Experts of a small language model.
Size: 12 layers, width 192, 32.3M parameters.
Below are experts of layer 5 (counted from 0) of a mixture-of-experts language model. Rows are named router (the router's row for the expert) and show model dimensions 0-191. Each number is 500 + 25 x the weight over its row's rms, rounded and kept within 0 to 999. Numbers have three digits each.
Before each expert's rows: a language model's description of what the expert responds to; "raises" lists some tokens whose logits its average output raises strongly, later layers aside. This comes from a sample of Wikipedia text that the model never trained on.

# expert 18
It responds to: Mid-word fragments of names and rare words, such as s in Arsenault and ir in Amirbek, plus commas in dates and table pipes.
raises: "atives", "Scientific", "°W", "″N"
router:492493511541491487509439530506498491469494545496505534515521476467499453454482517518499496483531503465556513480504524523487492487568492517523526474466502473476508488495507492485500467532502512542528448496498522511494504490444503513484484473491511486496471510494506463482554524511517492467505541462504496553500467479531531501512518470468489496501504551470528510539515498473523475485486547506528518462501525524467523510482490527523495497493502500487462498470489528486482495517486581476500516517497470493448486489461526548501457465535507542497505512514493513522487532498446514516

# expert 30
It responds to: Early pieces of surnames and proper names after a capital initial, e.g. es in Wesley, Van, Lee, Whit, Bre.
raises: "MA", "ux", "PC", "IC", "EC", "ung"
router:506475483512476480481456501497532470470535451500507517540506502505489515478536494452519489479521513466537506519501521462492528510471479536546467481457562476491512551494493497491523478515512495525478526497508501539505473512459543494479508495511481472539514513508470466526550514467515465510514523461528500563491492530497495509550481512510503447470540525496531515501467513501511497477542477471488515546485529483523495492516493475452496494495541514499512493517509526540505482506468521503525540490498530545512472482459465534496454498510470454503500487536532519477475501505482525480

# expert 24
It responds to: Pipes, semicolons, percent signs, units and digits inside numeric tables, e.g. km, %, °W, and asteroid-list words like Haleakala, JPL.
raises: "les", "ines", ")\"", "ination"
router:506523507454513537513525509465455525481502504486492484538484515467576539535498488499493505520454496534468522504518515476504513454495508485463441508525492497543498518487509499501495493542450542476439521487513541543499498484554479515498535506467456542487508533539490483491551487514508535481509505507484514476491488490484481443503498493542517503498467522506530515475444514504472529511461501482503533479470506498500471525510513483506489510521506498501533491490490518482511500542531463489532503493504482510512517493490502482480532496476491474458466485536450501465475475536519551513

# expert 6
It responds to: Wikipedia section heading words after ==, table row ends and |---| separator lines, such as Development, Players, History.
raises: "ones", " Succeeded", "ages", " sq"
router:504497472523525487544482501496454458500452535481502500497472499487464484509454512498511471489513459466483526542529506523470476514520496492465502493502534501510488520554501531508481542471470483496476526488484536495478565455472446536524478509492499524497496510488511460475515549471455474494502506515506496501520509476504496504484494523485505504494452531522471489536482488538456495541498476549534468496493494525485531538490470521512521501539524443477547527478535515505449479521489493485529538491533478503473499535524497484494506512498502537512506517549490487490508509490484446459

# expert 3
It responds to: Function words and modifiers after the/of, such as that, this, more, next, fourth, major, too, often in sports-season text.
raises: ";\n", " damage", " ISBN", ";\n\n"
router:491491509517532473528439495481479470510530505461495493478514477558494526471503507563512469480480477474513526504481477464487490528471479494518508502481542479489504487535485467473510491499507486496491505520527486540514521533440556494494500465501501470479535483537534490503469507488502542477523497511502531500537529480545474528482537465443471480485501506453530516535554444519491524456530477528498486515502463471464492492511493518485520481488489510494472533459524483521485441466517492534483495504467517529490527505504518510483490464521523523540481505524528494537499513473482498504

# expert 12
It responds to: Nouns for careers, records and media, such as record in Medal record, film, songs, singles, medal, Championships.
raises: ";\n", ",\n", " disease"
router:487544511501467472514543544500483528507493492493502520484478491522448495530489528481490479492490481463528535485475497524500486474487509496496520520486510452493518480501477471502526506490493507555483504515452536522541532486497542519508464500497511514461506464473530515532521476466503471480514485518479533486512503490517467537491508473470521488518480493483500488444502453500469500487507513561509459512561483510504462503455491478514502477473541454486503506504502504471501496503474489532503561461549498496485528495513497475565463505456544492504561526514524478503495550498513458498

# expert 25
It responds to: Final pieces that complete personal and place names, such as Tirad-ent-es, Dav-ide, Magdal-ene, -ville, -borough, Allen, Henry.
raises: "World", "General", "itions"
router:530513539498512484505508461537495510521487495467523460484513525491537510552552493518433532478503473503524457486489499453501512471524524565521545492517496546509486493536557465486507523483498482471529504517501490492492526520504485509486543488514523473463528470492536501516449487516536502515517466478515464485536468455521530521474498495521499509504471507482502464492490461451511498522492524479480506499514507513431466519474494515515464492502494522554475490488545503528502487485538469519464466511465477499473491495517469487496489517445538492490527503476523490507484528486488491496

# expert 27
It responds to: Word-completing pieces like orth in noteworthy and ming in overwhelming, and middle digit groups of large numbers, such as 126,073.
raises: "ensis", "ted", "ters", " UTC", "amed", "burg"
router:481453498535522522526507504514517486493491503495519556447474471525489480510534465507489499497482473501455509461506482489509524522548510492495523525494452547514464516503539498518449473492522521477514466565536465452529472533520485517491512464519497469483529483514495522508459489461498469503502509509473502489552487500475525532517514539520497509508516439545528501502555493498494507542469532461480497518459506513522474508526477494484504519497462476524519516501504485525550523458528473469473502542500542475505490502491510492510515490523500511534476500487543483518499481444496489478